Below are experts of layer 7 (counted from 0) of a mixture-of-experts language model. Rows are named router (the router's row for the expert), down (a neuron's output weights, with its number) and show model dimensions 64-127. Each number is 500 + 25 x the weight over its row's rms, rounded and kept within 0 to 999. Numbers have three digits each.
After each expert's rows: "raises" lists some tokens whose logits its average output raises strongly, later layers aside. This comes from a sample of Wikipedia text that the model never trained on.

# expert 23
router:532500519552524482473518487482505501498482483498469481464513508469503498491479484486499520508451480527494509511523477515502477536527479496472497499520516487502505549414528505446536469496475512
down0:563505479490491528522480489488472509519500512503500524496496480515497506517502511530460487511481507469554473495478517497520485541492493491518529507486473552557476453494517487487482489489507475
down1:486501525452480484511483508519501531467509514527484490501529485524472502518468532451551493495520520480492526488455486512464486526475508480510492482505491509517519528516477485460474484507463476
down2:506493483534517459496519505500511536528466478509471514507516509476452480468546465502469474474526506483541475509496515477476459495505473516502475459543536493516483497468523496486481481472514499
down3:514463497545552447510494533509503501471479508487517512496480508504526489534488483445530526503501487501499523500497467491491506457511523450476515542498514514497494494469458506496479528526490502
down4:494485485401488499472526503543501541507481491483496515484474477507486477562524515503500543495506462488502479518470503490491513480509471492454488512496507547538553518506503491485495512485490516
down5:519509533521445485497497517528511499500493506459506496483493485515499513493532515470494534475522531448518503504557487471456617476526517553469510471478487463494506479518539466505495546477515473
down6:494477471468495453510475462472514530438464517531514422515486491502467519508537497525495452565522509497529511505520511500433487483519450499490501479491485482505538494496534507494560505500451522
down7:475474513512502525468508532494497511480484494525477515434485459454498517506497512493496463515493509480510502515531468461468454507489518505531491539505480521501516441503488501502514491444514479
down8:472498512502467512522489518469496526500482482492483482560524503501487508478502507503505519453480502518496527512504528492495544495475519480481512487545502495499495520477458509544456495486506544
down9:490529525484486457485498500470531494522516479457509529522474446537511486462509473455531517524507515515465476512504488511480490485439505474473534449497535499522494491498532480480470499491499462
down10:511536490473484480513466541509465521497520519483490490490511496492468527533537514533471505485534507514557506505489485473523513559511474531522473499473506486512459498469513471465509481538457474
down11:520555484492519518466517526508495530473460473462441499495477507496511507454463526526494506512491508552501469481530512499485479508496481530496503515517512480486516490513489503505530461539518541
down12:484479498466482520518469498503485529491489505504554478494433494508514483496496514511488473522542494504494488510522491490497519486557495469486475519513486505539485454515454519477503511514491520
down13:503534478466478491530518472479476488525530536539536533523504480511555479469530480480497487503468521472491477548485505509547528461510535457539525514496451492518551471520515472516514466495510504
down14:504515534474473525469499528553517494497498515494467477445511460483466523479476494540504484518507489496499541524487528479547506478530495472477509500505523477525453541468510506482474456547538474
down15:485497488459471434533479509524485502537551483496548499550533474495502504506518485472476452539486507482421518471496492536519482522484487477468529492489518497497478474543450450516479528502488511
down16:494511497461528517479517470542535495482496470555507534531467501454475507504505503500468521466498500496524513559497444483534486477478536488517545544507516555456532501504479438493492444508477531
down17:494491536508490515513505508523483507489438487512501524485533496517552503475505470485479488473520518483427539523478517431493500520525462530544508500510490484496529546511523445534486478507479487
down18:489486508491504509523520493512550495464515516463496506515501477504530508533548519518507526511473525541502486498449474508523531533519509533494465519491471540523521430463448469485488503540514521
down19:478470490418492474513517463464518523535550476505511516517513507539481471456519500488505516494496519419511499498523508512506463512500493511535468490483506524482464430494498484489470476506502497
down20:483498523522516493503483484518494481460514481540513501498502494503513491526505489475462460489493493547549496480518462527519535464503485517509467494514516501499543508493492478511535505511478520
down21:497498478494551472501548490517505570487484516465491518464526485527513506465485524507511493535488504524478469481491441531464538478470531519486474506494526526436508494538511502508572520452507554
down22:515498483519492492497487486487486490454511502508515509521482458532523480480484511547522491471486469457475487468485494486495490528504548517486505464521501536542498459510523520540475462442498504
down23:555513509475523543462483485552527523469503495504503496481524510501543516475478478504543471519505470519507465489464460487505470515505488503464515507480547483515528520491485479546485502537501519
down24:523517498534496487487514487474532459461492473476519474507496503552537505461467524486470522522466544565476506453488501499510513501524488503493463537474522467458505500435529512450497486503510510
down25:489508463463511522539516537472499518527480481481449523490478451510499493494490470509498495503487515497496484521498496510481457480542480470498532523491515496479497516478485510529453529536466469
down26:549499450473491528466555484487479500483549488490488525487499499464515536540477511513525505527507516477467463524502548520513502451533447514484527511510468496500474520558474495488544539507522504
down27:554505485500458536514483508517489538552509460500505492550535479509499488510539517536477504487494546519519477502509542536498492470514527521514518509536517467488512493490511516530459528474485523
down28:514524495480484466508505502560469524505480513498540477527501485519510473537491499478518490499550505531462477483479509510499490469499510532511515489482492517514465507533492485497494473530519488
down29:501470490530489488487509476501472452532502483510494514483479490528517489459482453505496499505522491524471514473549518539498498484510502523504485471551507484512521450519455498464457523493504448
down30:515495500471521519535505505519409505514495496537533493521479504494466523520504477486517516519473520468523434486502524550500505503501460525515517519514533492483524554507527465519514487439493487
down31:497480462484494492502464576458504483411525474545520516522454517469510508503503518489482459488517504523486494461503481493503456488530545507508491485507460503514505518477514516463545508461466486
down32:507503533529472511513513506510485507462522482489429458521514496524536505487504524430529543490471474527522488492502525486501511506478531473495507540512517535505498500486508522525512527517468466
down33:466516510512511504502506471494469509446499494467512490518512498511483479532533476493471571486499451534494500538514512513488509468491493496512536467501556532507551501447488488467452460491487502
down34:520471521478501509481488496482516492505506522464503552492486484496538460501459461498536479501519538525510516498463514528465488507527537488540499518472486526480486493499480495500461487467465529
down35:490473478460523492532478488470488481502523514526496510530508480505538480524482534547475529510540523482484483543488500470505544508464538520478490438458514510488524476544518477511469529501517494
down36:490522521459482519447498463525512513536486482503510513501514489530526490496509490494495499449492493464513454506480502528504509517506517531500510519515472438495501437509503519504490531539497505
down37:513504527508542516489488487507505494468475515466493517481466488496492499509488508465471493508497525520509470492494491501453488518514487501469499526524494551503480496438562496505522492526518502
down38:527472500493515490514456538481480523511532460482518479519484499512553493531476509552477504538470549469495462517502502492448493474492502495488535507492503483495499512497497473550517535498511516
raises: ",", " (", " and"

# expert 10
router:465459488474499426466507519442514496504454492505507498522495474522531513530500535443472477479555553479498498482509493516500534452469526493510507513500504488518485536552495523483515483526535511
down0:469515510432559496487483507529498505466487511493480516490530481524479528526513481520564556483514479477494498494549496467469532479508536511477557516521517486547559522559476505496497508469460498
down1:446507500475522497534490492482494480498512484490495514470492447529502516512515500488494509478485502539499499432517514487518500511470540502434471462479516552507506454506503477496494488534526489
down2:479453476560444469473506530504499489516477490418471499489474496507518491480472479575455514504466540460519487456507548476487528483507485491491491452486511525488545500468505478512485483507479508
down3:522472464569514439496549522508472523501489486550487509495486511507511489483500502489499509511523479543518470533509549498465500495478502518510551487463498514536489513470527512499467489508523500
down4:490496471513479533529511534462525522517494481509504493497523492495501494515500444474499526546488467511544476439485489494494482528483526552550505535501500515467525487519526532503530524511496509
down5:498529486479493505447515514494500516500484490506503471520484511469508515496458489538422481489508506523490484490485480468523462497483489478503458512458473529491495554511478531473520495449475460
down6:587484507503459490491505510523530468529477480462481540484492488507498540531466480491517486493456480469494552480516498498497451471527497535480519532529520492525476457511475444475428513560485544
down7:519482500510560509473526475520506495484525504496520469527487529464473477491537555473516561508512518462544485489497507516493500498496492470524461514504465546480477474508465497515500479503531534
down8:466506530512484504488438517529514496453516512493490528521508481490487512518536498533505498480474547501537514463508509518513479491502433527486497473463523481478501485527520529502523473477508507
down9:502512466486539488488481479474562536501491485503518507492498468441506474491500500491541502488487519519418520519504505494503526537510460517541501506480467491481507505471536447530491489488520459
down10:509456462518448460515506484499490490500467495485521484459504506483487464519487483502552548498482459461497462446488507512486476501472482498503478490510510447515490510495501541499536534503514482
down11:454501513462518513510508478526575499447502501473521507501464502504505500504506508479472481539484504459470480499490523520519523525501500541490479528517492493535498453536512496484491550547456473
down12:507516532499520547499520525510523532467539522471478498503497564482472527482535471495497453478544482524462546461504507502520498482503511494494497497479495462471508514499518479505512479490493524
down13:469500501519490516482478465530495475507512526499542485526510519510465476536477497493491506485497499511505531498476527466550523501472539492474470483469507479491493504536514502470465434490523458
down14:541514493515516496469503475483506470481482507465482548510469499494478468484463511477496517544511476522483483576507490514487522499522491531516510530461548476498521536446491514499446523449519500
down15:479486509502526499484487526520491515493534500492495516535482456493492515499476507522497497522487538559466523495503498544530499498465506513503498552489466508513451529480452536470527498499461491
down16:526474480507524483494480455508524445474505476517484489554534477557530486506508558508470549484511465475543492488509514538523511484479533488516521502463518533529499454533512495493524510483494509
down17:472478493497499486507484479502493500502450466496484537462495442481486514529493489525463497506487542445505497509465476503493483509521480484483456509512490495507493481477519471498500490490514551
down18:527480519497465500489504523469499516490459467507496501470469533479511501534493483502488492538471529550503495501451493503498463528497482530513504477477477492552533510499510474542493459540498491
down19:494487495508526523475539510510529488513495502474475480540517513498513516500501523523492504476495514520477514504503480517492481517497484478488517486489445453522496533515539492487512488496520527
down20:486524493507493470553488482498486479457476506514523480495494503502498516507509501497469492508493512494501509495493488468542489511469473555532504517552531482499486497510478520485448518498550495
down21:500506481499495528481537510494511500524475480457507457502560485489504508475481511472476482468523490480512483507505516521528521508495492519527494497519501497516518511508502486510552512518508490
down22:462515532513474506488501525494469521534472496483490514479470529545497478475542507522533474520534497504513486532525511520497497543494530518523509493507504507521502517507528538506503522483449511
down23:536513470486509510534509475496500539533497478486499459508522471523479514511483521506505567498522482475494550525510525447500529468527543489528485506511487544493523498537516491504511506511502481
down24:505486468488499483530479558468526518501470473537498523507464503497475496501526491503520519492536500452532552488512468508517513496511475469482481488497505515523502531476484482500548479514540481
down25:484559484505467490515497530495541523493494538494496462526539512499504487503546522523469520485485532482468477508439481498495467505525534493538487507489505476484550492457480506516515490487503497
down26:512508508518538475476493527480486479481520520521509528523506519469508487536481498519486487516469526499454530410478503467481486464495531469522489519499532457516485517478501461464488482502466472
down27:505496483534492482515557473505447555501485477520483497517473499491509504467490567505521518521518522532505547498536521516531527500501512500484468466497513503515500503515502492503546523505541504
down28:485542457522494471484463503480511483522432500493508530498517487521480491489462481522496491472505506486517532461508471506504503487532521518476503516471446483474511507526541457510541532537506490
down29:479501472486459476508489486518473507562540499519496516488474504539524509521491534487462519482529542485511527495539495535526542456494508501530502506476504498517531509514498505503449499480484509
down30:509489525502489501553503496562532535509530513498533486484519499489521521479471481474517495555478487511512488479471498510510490527511439472488439532490441528488504525532535482514463529476511499
down31:501496483485515507511505536505512543506475533507510530511503505449523507501496529523494508479520480508534513516509466495508483483538543508508488499559520512489454488511492509496527527483489477
down32:509486486506531493530515467500515474543513478519483488483473542480515490534494471542541503522461498546466490530495479485560507546470564478444479498497515479513517547513462466504537491490477522
down33:527483440520527465487462504506496518493473462491530418494488479522498512501485500477545527513540514481481542451498513527507472487513506488505531513505506555519515502506509473472514502484472550
down34:465478485462508479486483482496500517471520516512514505504507492565529485498507498513519500481491480482527510499544494498464519569502524487497526482490483514518536473520511483490506516438513490
down35:494495498487508495516464511543526478549522519522526515529506523475489529528504497503450522519535474478516502492534495510491524535474522508472465518497515504452474569447457451524504503478495513
down36:503532513462530478505451476546479508490439504514488551512522528505489509466487483567495500524504479471490508466503508517526488541505460502500510519531444465467513503505520541508503531504472541
down37:502473489523503533525483497518489471529468471515480533469476506487490478532492532503489460518505497522552496474510513535533471487472543472484483474517508489535432500496499521491502516486438478
down38:494501510518462486505504442469445525495519488507521561510471522485527480510545471508469516500517471509434472463559495507487468507531489527464488506497519487484525499499551489491495474520517510
raises: " of", ",", " in", " (", " and"

# expert 6
router:497503518446555527514462490499491522560532485484476460482505508520486498525509485551508477520459485537465578459455495528504466519504524481502505515478505487420528451500493534491492476510485511
down0:525462564518511506497496543486490505509476462464470497514492489544536502493502462477502488520513524504508495511491523510531508527476496508453541452486468487472532512466483546494508492483515478
down1:509546548512498476514528476487498485531526489466512480468484478478483460512500492503498506465540551477475492479490502522457476471544532501475505487492485463516465519531498478487442482478512468
down2:545521526481511523551526521468524509503498549523454492504495495483538505511459483551490534520492454498548513503515477506500535461508490476566536470530507455462484504469507523505485474520532551
down3:478437552510468493515491512482520472501486492539504489525489444497515547541535501478490521578456492499489501526441538494488498499476512509524481449479506464508481504481517543471530518511498517
down4:547520519474547517493503470509483494481522507554505503529504487438495485490481475504469528502484537491485487529477499510504513542457497501509536483531523522468531506532549490511480535533519502
down5:466487547442505501490438511514533539485480505522507506461466561509512509512490522479543468522485496536501523500494469521470519481512509512504535496488521451488522490525507516484543512508486508
down6:503461504485509499517469465453486490466505510502469496532493550515500536497510442466475531505505548495545458466492511499540489479519483504512486482487508489516462488519531507530505445503510483
down7:495516494501477536516487526460498515469430538501517480533509547483519536535500483488520499497484531497491508568534509474515559538467513517521504491522452524508484553469510533491533491497550480
down8:469544514511558553508511526474524488492473507489485475484514532551513501488491452451497463524479492505531491463472548516510537518472510494517492522496505511530514476492471548491502516494510490
down9:476472500520498496483517494464498474504507497510471518519477498498518518513484496520498493516472536477445485515512498552485485504526545496531492527502498480518506478492542501480545539527568471
down10:492491502504486507522478493493492521497525498517448470522506492523437478491478504501507543486477475497503517480493527499529511539500538477436508496490531505501486503475513537496510474475499512
down11:486477522491502522529508488484463494492462466533484537482508479494529484504505510504494536492494522495498476485511523471501468465474521502507500460533490540495490507512459464520518515499484488
down12:475444488486497477518480522493503493488551485528503501550539494528513541466491545485444504518505493474483461489472476513443513538468505448509506471506471546453473496495485534475530487544528498
down13:508463441528500526511529484461500475491524514486510543495517517543511487493526489496486471480563507497524497483456507514430519504479529525492489527534503538495498548536495512524478492541496549
down14:500482502454515513522498532436515475507482473502493544475455501547532470548483481483535473472527494477521507501451469535535526529533489496487488500483477556491513466493522503475511475512528469
down15:495511477500469478510512469472494490556526519487493528496463512480486515495490454503502474479476530498450508509505518474532539450500518468515487494527517518496503483482452539451497436476494455
down16:512498470507488531522499539489491502488510496504531453492522499496511498522497467496494459514476488497469494495497412515484534489544506497518488524453532471501472520504507509481453518544542494
down17:511494459454447488515498485494537517490522489485506501550480500464531484526466503486480538508508536493494496498494506499480532502574486493545474514533488497550497543518528483543587506527495490
down18:509502469491485471499520530533513474463486509484499478507511478463484502493520491478482475473465473487441494527542522538460520521518441508531469495483482482528511490488509469503536495508508498
down19:477516474504498501519458490554493506510507507545486518464493491488520477509522539484471528491510552458501482520531479502487515493490444473497486528529489484503450548510498532482495489485498430
down20:528505478551447509487484430482478517558491497479492470511475502507523473508487496480513515466548479538531477504519527486536506524472518497481511530479505501506500500547460507513478504513537514
down21:461488507495495539526490503481530460463524455473483473516509489479446531537546478543475519512458512514531491567500516515526550489493463480475503544486436449451500495553488531530532524507494584
down22:519500530525492539477510488501535500459523491533468486527540493490494543498522462501505470480509475487521499553467483516532515475510529477463498543529448524503491463480519467511504478483561518
down23:489513451472488503507499504497509488577527447484497548536514531526514518497486477486517468512487477523495447510515539539489468474480495506503507487531489513548474497497455499513526510485483540
down24:515503494480478524547476551534472480476498501493479506480491564518502533499516492531509487472491473453513553530505495494510522462503515396468442526520490504499501474502536475504487482489498502
down25:485479479536499514487491507455462523524479467465459534488483476475528534467491477516530502486463472483517524532508501489532515474519500487512503492508506495531480478520467534514520464526482486
down26:521467499501472487504468481522455513519483526474472521479494487485457510479450466503483467495495477483503523481535467521472529524476492519472447479460514471458476450525516518502477476504531476
down27:484515506490505497454519491481487443489453520559481518524497486502483479543496489500463468493513505488498469486518479493510493503470524513503479508530504557515503463471558471509498486497450538
down28:486501494496499519462510521480475496505539487471486519550483514455564521484530505518504500485506478461511504488499518499464464478505528496501538500489483542545498501494509489522534462470476525
down29:523494505535490520516487493540482526493452450502515523502500479529518485488567508474524492483519507500493482478503573524531502500475505498470467529494525501510531559491460478498452506488499493
down30:480498486504458522528492449459449499454455441521519531490501508511517469464485503498463517499435525489530509505500517546502493509482451471519472468516511485497517504534519456500531490515474507
down31:505499483509501504490485518443517439527502431484503508508519477509511481502494476510493479478513513554530501496500497498510489488468465520529505535524488491502537507518538492481496461534470526
down32:483485504461472510533524527533509523526514459513486501513509521484482544543530490531492487546531487453445544492522501493522479509486482531496518528520496466524488518480485505526518541479492458
down33:530504509532490505536467468487501519489525481446457507504473421525497480484547463521522481537470522456485517495508517530471455519470493485511484541530515487483466496502480493424496515503484510
down34:534502512516524483482466539480485518512547491476539496511485494533487520544448511484521486487509499529520519487470505513480509501507508531505503493494500495544548513485518500472503493498485527
down35:490522475460539505465520559481487533484514498484497488495509477525450533518486479526500492498533505488508475465470524524514493503453483490522534506480476440520479474485495493499486523519500528
down36:521529458493511489491479462447480437504483490492477503512499516514538535482494520510465502470539494526492497480493485504541504492525477477465509502489480558487470510474536501478484496489517493
down37:467489522463500517511522497471476495553504490491521521491451517509480484476530498516513452482489493501515518511520484482432470542543489477496505507496523482486474510480492496499456479502495487
down38:491491457526507509538459506467493485463532489533546494495486518477473522491467474451518501490536547490488446562495483471496482512532506525477493480529513500510518493457507478510442493478527518
raises: "Personal", "|", " his"

# expert 8
router:438496471457508520515467527518514491476508475510489518477500467539512512527490484465511502522552484499475500432479515528476506518461483515536513492462470518482474478519497514518460509569536511
down0:533472446558487527535511514552455479544497484503494491552532470482477497501488478501502501480467507444502489486505500498535498543488498500454532453467543514475503487529476446520466485524508486
down1:496497496478486469486492485540486507551529509517496504515475511493495525503529458507520513494543497525521547472514475472516485502478498473511558476526446508525459508476483512502514506517466501
down2:488499477506525498511504440469496420489518489471494549475489480521537474491520520462530497470523497498467489505512508471485546507473497533533503497488534518519515519519520499498492469491515529
down3:518532498492487509480508524464544552515460475523508490501492489547488471499459485572517498507496538476480455468517522503526485523494498501480494495502523478521532459517497506527508514464536481
down4:519535505516458510466529557532469463525457558489510498498530474513452501507484502510483522518501496486516505525483521477497497524479494529509528477511504500524487508466511512490539466492463490
down5:499529466471534482470515493492473540506459494492545481512507500488463493513467504487530498469503493501526481489505494483526511506459494526487512467499527487476522536517507483537525493540517483
down6:473533489488484502499478540489505510499528482505551463494455497507533514531530492448483491495457482518515512503494485551482500503509508490485506470510515462511487555510463482500490491492517483
down7:535457469474512521481506523472496500509522515541526476494499506518486485483517491484454486442514487466503433524474491453465534515438524500476480509527471495509549501494505510506480485531469538
down8:526479528492532489528498499491555459489508489526475533508504473484481457498439480518473476475463475472555518493538542475436499509498495545485490511544526494513485467503518511463524530497455507
down9:501539488474484483504484502480503500513514493529480512507506478498509502460501449547535468493514524500462489517478513506457495467479494563494487516500500517478473484525494504505497489471483509
down10:528522505481450530514521472495479501494492500499455475514477524464483488489487460509533514486470523491508492511490513518461453466481501486519517502497495525527464555483498489486520495516504487
down11:522499498497511530524518499519476522516518479498514503543477475512493549463501500507465505522486515533471486465531533488479508491495441473489531505470503440497483520471514542545498483482511533
down12:507530494516514488462505455488496495503492562445506523511498523543486475561469496510513517464511417588530528501492522523514514483498500516472495473485508516511523558527507473485479470483488507
down13:530508497511503521538463471464452503495466495490483446530503495552478507487549510508522492511535460461504522467469491502484478545492474504491490515538497500485530531508539517497500525463468451
down14:476499512503512497519539529563511491532490513467461478465535519479470530516554518507484464505477522517521518571508556541470483474495494533500496518523511526495487490488526461527494473513493511
down15:491482467514525509521499478498517534505548508476501518504513501500494523474478506523502496478547547522509501493568518454526500523446494487472538507479485515513482509495472523440509493471467476
down16:489507429488503476486523478470507516505503477473471558492462490505480494497499514529525505486494526459487473556512476528480529525486526473502518469521444543518529527549525533499480478508493479
down17:543514512530475462506521511492501492557535511485494492490510486499538538479560498558518498512539474462467507494533487474500511528567514513441476513508478480535494525516510535491490472502468484
down18:464492520524516519479489519476507507499505470514547484484497506497520509481510500516494496483532500494525550506478512569491479497525447450525488527493510478508467467511512488470497470533510510
down19:499439481501488491504482517458510487503520515477492476478524493503454504451510463518570525527536508504523499531477497489500517464528478475527485513533520502480510520487494503527473496475517508
down20:478520524536493505474491543530521488504480452505449458476539509512477510480484488497481498564474511502477523478479514468534480549499508532515495496468472497468512469477489514476517521464518493
down21:467478492431509491513480496491549487519523492500462497461498503511530487541488505497487529494445512475520491485524494481489541492470501505520493504473481522542515474495486545464494501498481503
down22:503498540529515480525502460495459496509498502517482481464494485473484482522540488550464489418472474526477519492486504501555501484475495482485452530519500507488517505539481492513494475523506542
down23:541540506520525513532506502496472507518430552516485480516522491511497498494534511531493541497496502523528511533461458501547498504471523469544481505469495485463516483537500500502553491494466493
down24:470550464516490539495505464485521503473496495506518499493549486499523455542473475508535540558477513492473535585528511551517535531506501519486497507483458457506460525499512533501490485486543528
down25:502536495488473481469532483493507485540470501521517485451491538508496542547449453553521467512503559493491442466463458496470496515525476459499530464550477476540462496517456499530507494471527464
down26:526491523508517491551496484516501530524497514494467485485488461532518499463489516543509476509484473513470481509517482513484501471505491561489510485506489508511486495491527546516519497497487505
down27:496500551518500495500466500521496517526531530506486499478534520505514485535500494524482523482462512486499476496518516456499473521458519499514491492499446522502488522477479478483482503497491481
down28:559428467533493482488485473500498499508510498499489501508537519468510460485489486469489506471499479466498495487513464547514482449549496524507463506524507502513526520498477487555504489449503482
down29:534513518474498501564468502485491471474503513480497487508504499496492545508506515529431501497482492515501487561476510528509466496470481457495530499533526532493499510514457495513450504499451549
down30:492480477499526497507491530531484493520538455496464503512484494522523509512508496492481518484494507530531479555509526500508495451506514543519470563514538497489443514533508478479453486467519519
down31:501495492504496556511480499521508502484492468458502474494506464517532543526511509516481534489486442471511500535516555469528482469506529521494474477497516538481474480516500499476505498497489514
down32:470510509483501509527483490453511470485525500469517492458488454481498501483523536510482519566479494527549476477507526482522540507483470485516458520513476501507504509511504507468434511514493514
down33:486497517471493508488491508515490443507523464495476530511471548562509507506517484498511442503472508492528514535477471484508461501559515519508522525458453477493499491472541490512469503479507447
down34:475511507485529491483509520516458520455528496508481522513503494442485507479502486504486506486492524455474490470526472489506467523489526509524491547473464510515506518506487504527456479485509516
down35:518485505518468527503529548477514552525479452448511508511492488525501514496506546480478489521518478489503531526487505501488532493498448485514503486455496478499482476509449493509503504507479510
down36:503486498462449517535528484513515522504544520500493469496483473460517511498472459497478535450492485510529454473496485493531511460453494524535497522480469517440499486543506538536471521510526500
down37:499514529481507531508512482486508495503516518495514507484466521465524515518520515486484485461422538479486499496480490497468466474539514480514522528489515501507479508484486450509533507513501499
down38:519489484503506538468474511464491482499496486489499500499550467499470490477473473503452455537489473494500494498514471499456490477486478541460493496482491504517510532470504515481469505494517545
raises: " (", ",", " and", " of"

# expert 15
router:468489525522547436480453455502502510518527478505528492520461505508483493516503495479482468489482503488536509532513503530481524491505517538505520496495501519526495509506445515494522463473487481
down0:529458494473480485480499476531502528458524503491525498474550502498499516462471471499492531477457517438487508459494481524513492507546472487493509538525536497520460504472481490494479486563535474
down1:463482515482509534538483461474513552524509485534502511476506472492541450505453524500481499470473467511520514508496480494515478480501535518494470496523498484461499500563500498491522542444484480
down2:487443508498515485511496499486465492498517499465509466504496499534486529511482503473516494497449534507496508508528457482499473505458509452517477506525558531574456506514534481511493522513486511
down3:494543454481464532527507494466495499532472466516513484456534502515524497465531456477470536480477500489540520463512489517478478521507480469488507520481556508508491498479525477504536481519519437
down4:472493460526500505502508541504502469518560511514499492491584471475494473523464468515487515473528554465483486500529480472474516467521510471517494512489486477491441497486510488520525537519488454
down5:500488518519472547518554512473496540480512503521528486510453488476469521505507537450470555499475467499474514526468554550517487505503514551557507528463484531505477518484505526529499501490515528
down6:486515477510524486496487497532504500495478479514454459491496525501502531526502516510476488514579489501552495489464499498512513446530459453497472468489504531487529473512493467459518503528517484
down7:498488470488494525485509530487522521465489457499462508457500461505485500504458458469487487522521486497461512494457516492518485531538518485499457536459554490498516497467487497501527560536513497
down8:528513525506484499502506505472503517492479490491464501517512481522531520525479475513493497457493520473519520514541490490504540492500512504468443506514460499506495502492483470461526477472479496
down9:510488494471498510444548532524512453529519490529504470507508470521520477506469511469461513480505504497479486514471512549454499474453492491516550533578513517474479482497537463525495533497531563
down10:495490504497504521460479517458524506538505477481512491506493468507496484522491510531517472531481463475517511473542453513532521497471487513514492510529535517526487490514467502480490525503537480
down11:472476488431485501500495471498460467492524480441476489497508504506476490496487476493540559442474492492472500474474470509493494471529483512495501476462513490495485528543484496536494473485502514
down12:464483525516508505474482496490528448444531471505501487501490518496498503473491519526487479518511510522472532494461482532496445522481522497441488499510510501494501480513508494483473512483491515
down13:490521511511508517464493528501521515551470467534493488504508521523517491513510519518502467506482514514507521488463481506534483479506472521502503445506495502514519537468478507456511487524489466
down14:524530550531527529511500497504486489521530531487483528460488515474526530524485453471533504465482524520507522471578516479441490499498502483503480478533519551499502504448520538495578455482500534
down15:485530496535488524524518506495507487464546493468532510479481525508535504479542485500505504475519508549468497470516502509518499464473538478461476510528486466508484528549493487523506502477501473
down16:474511511472459512481490502495509483540494494510477452519468512506519442458508485520522524464465487517425512531419450510486495491477480534488483509476505507503504492484521460522507486486482507
down17:487516539482500483486495484503509491510498551505505496471532527484496442516478510543507480499501485495494504510500472471459499501538512523461505512468535490514508500466551472440457470480489505
down18:526493501519515471513508514538474459469507503528500482484499492505483462509528466507502490494504527475515518476514490442547493506470500512520517529474473494519488528513502484476486528479517537
down19:500491506497473460507511558516485548455451502504511482502511507481511479542490468486512505519506518549522469466472522520537504491507536494486521528503501493512493475509518473482478521524553491
down20:502536474503507531464511538501526465501535464478459529526473514521508493525485503457497514516496472482537511482470446468590468489515477472469491473478509511501527472472464493487482479495563510
down21:506497496498459515489520548537508522532468514491471483483483480506480463473486488485488473502483542521489523471484541519483494507525497497498559449505522485494474546513500502461506544540491488
down22:519514533508553480507498477487462531480509525468476501448494495535498495529491514513474490533536510509498513545485491499491539499527485547497523471486527521477539517474518487519486500501505480
down23:493535486509540535512496485468445479523481522511482514539491500476529477488483476492468511475499485486526568467504477492511529499530490470489507518498508484484496519475489508518487520518482506
down24:458507513502534526516482495520484498504514529531488518477478515482473515464545553494500529517527524508516513497495508549536453499508435497467502527488480507511490512501489477544544512534540484
down25:477487488525509469508546515513466484511510511521494515519468471525514516521489501521517520451500498469462529543493526490480483452485508505447543441498518509467492529563496477523489502523559515
down26:527506464489471514505514516505480535538467504502495480516466532537504515468519477486504499514507502492471511477521511500515507474508525462507437516506513519445489489525492543487503461488512550
down27:510517498516506539454468490535499526479480516520537495510518515547517533518496520520498525534524495493518538484481503494440528500490497538515465452462524566487517508503492526512463467501517494
down28:488512527536486518513486492516433486482492465469477498539483490499499481486487541514476514522464544482495511459528500521515504487518494515482496547493516504511527502522511488485542516510510483
down29:493480518503520527504514482496489520475556487499520505487475466535534498536497521515446498466484508504512520534549468509515520516535491465493524495531530445468507522512494490491543558527475497
down30:496492508542522493450516485493507443515469484488475476488542486528508498491524445539460490506518493536487490524516486522485489498501506471535480525493469529529465475463448517538530479484469514
down31:509469473484499518510453476468501522515517463501545510463467496511534530524477548523503476476499510473440525473528524477523531488529491462526493495465508464484502514497525489483495505489475529
down32:489517474483493508496509481497533498489454448523518512515517484461483512472490488489534470499516555503484502525496509507545492507510469489489517438506539484536510479499515449501483502502549564
down33:502515516528430509509452547519482550493512487514480474488500579500471478515571495516496480468507483509458499513545490503520494484517519466489519550484533509510557454457504483516537490528492520
down34:477538527480510470473516514517516489471485499503515534505529467514486489472480487490507481487468499507504512486527493524500474513502481513500481533500519481509513489485503486484527539497463457
down35:525500477491452488489515489457472505511535505527482516510508553496528529521525453510509517538500508513503497545533506486515543458538471474492533566529465488468487499507516504526501490507471522
down36:489529523487503489534492486499460495515522533457519484486475512525500522514502468520499530527491514520497505496521498521492519444474485491462463490537468484494554469518517523486489539474498496
down37:488516481506531451468511474542464511472465533514462497520470510533513481515499506510517508499473482483485451434529508494506515499553496492517515483514528467496457476478542540499474511535471468
down38:479516485488528506490474514533497491542522509516497484519499481514502543548488522492474500557528503478504504542538551462466479495532528511482453502502515536526492509446529467509466473492517473
raises: ",", ".", " ("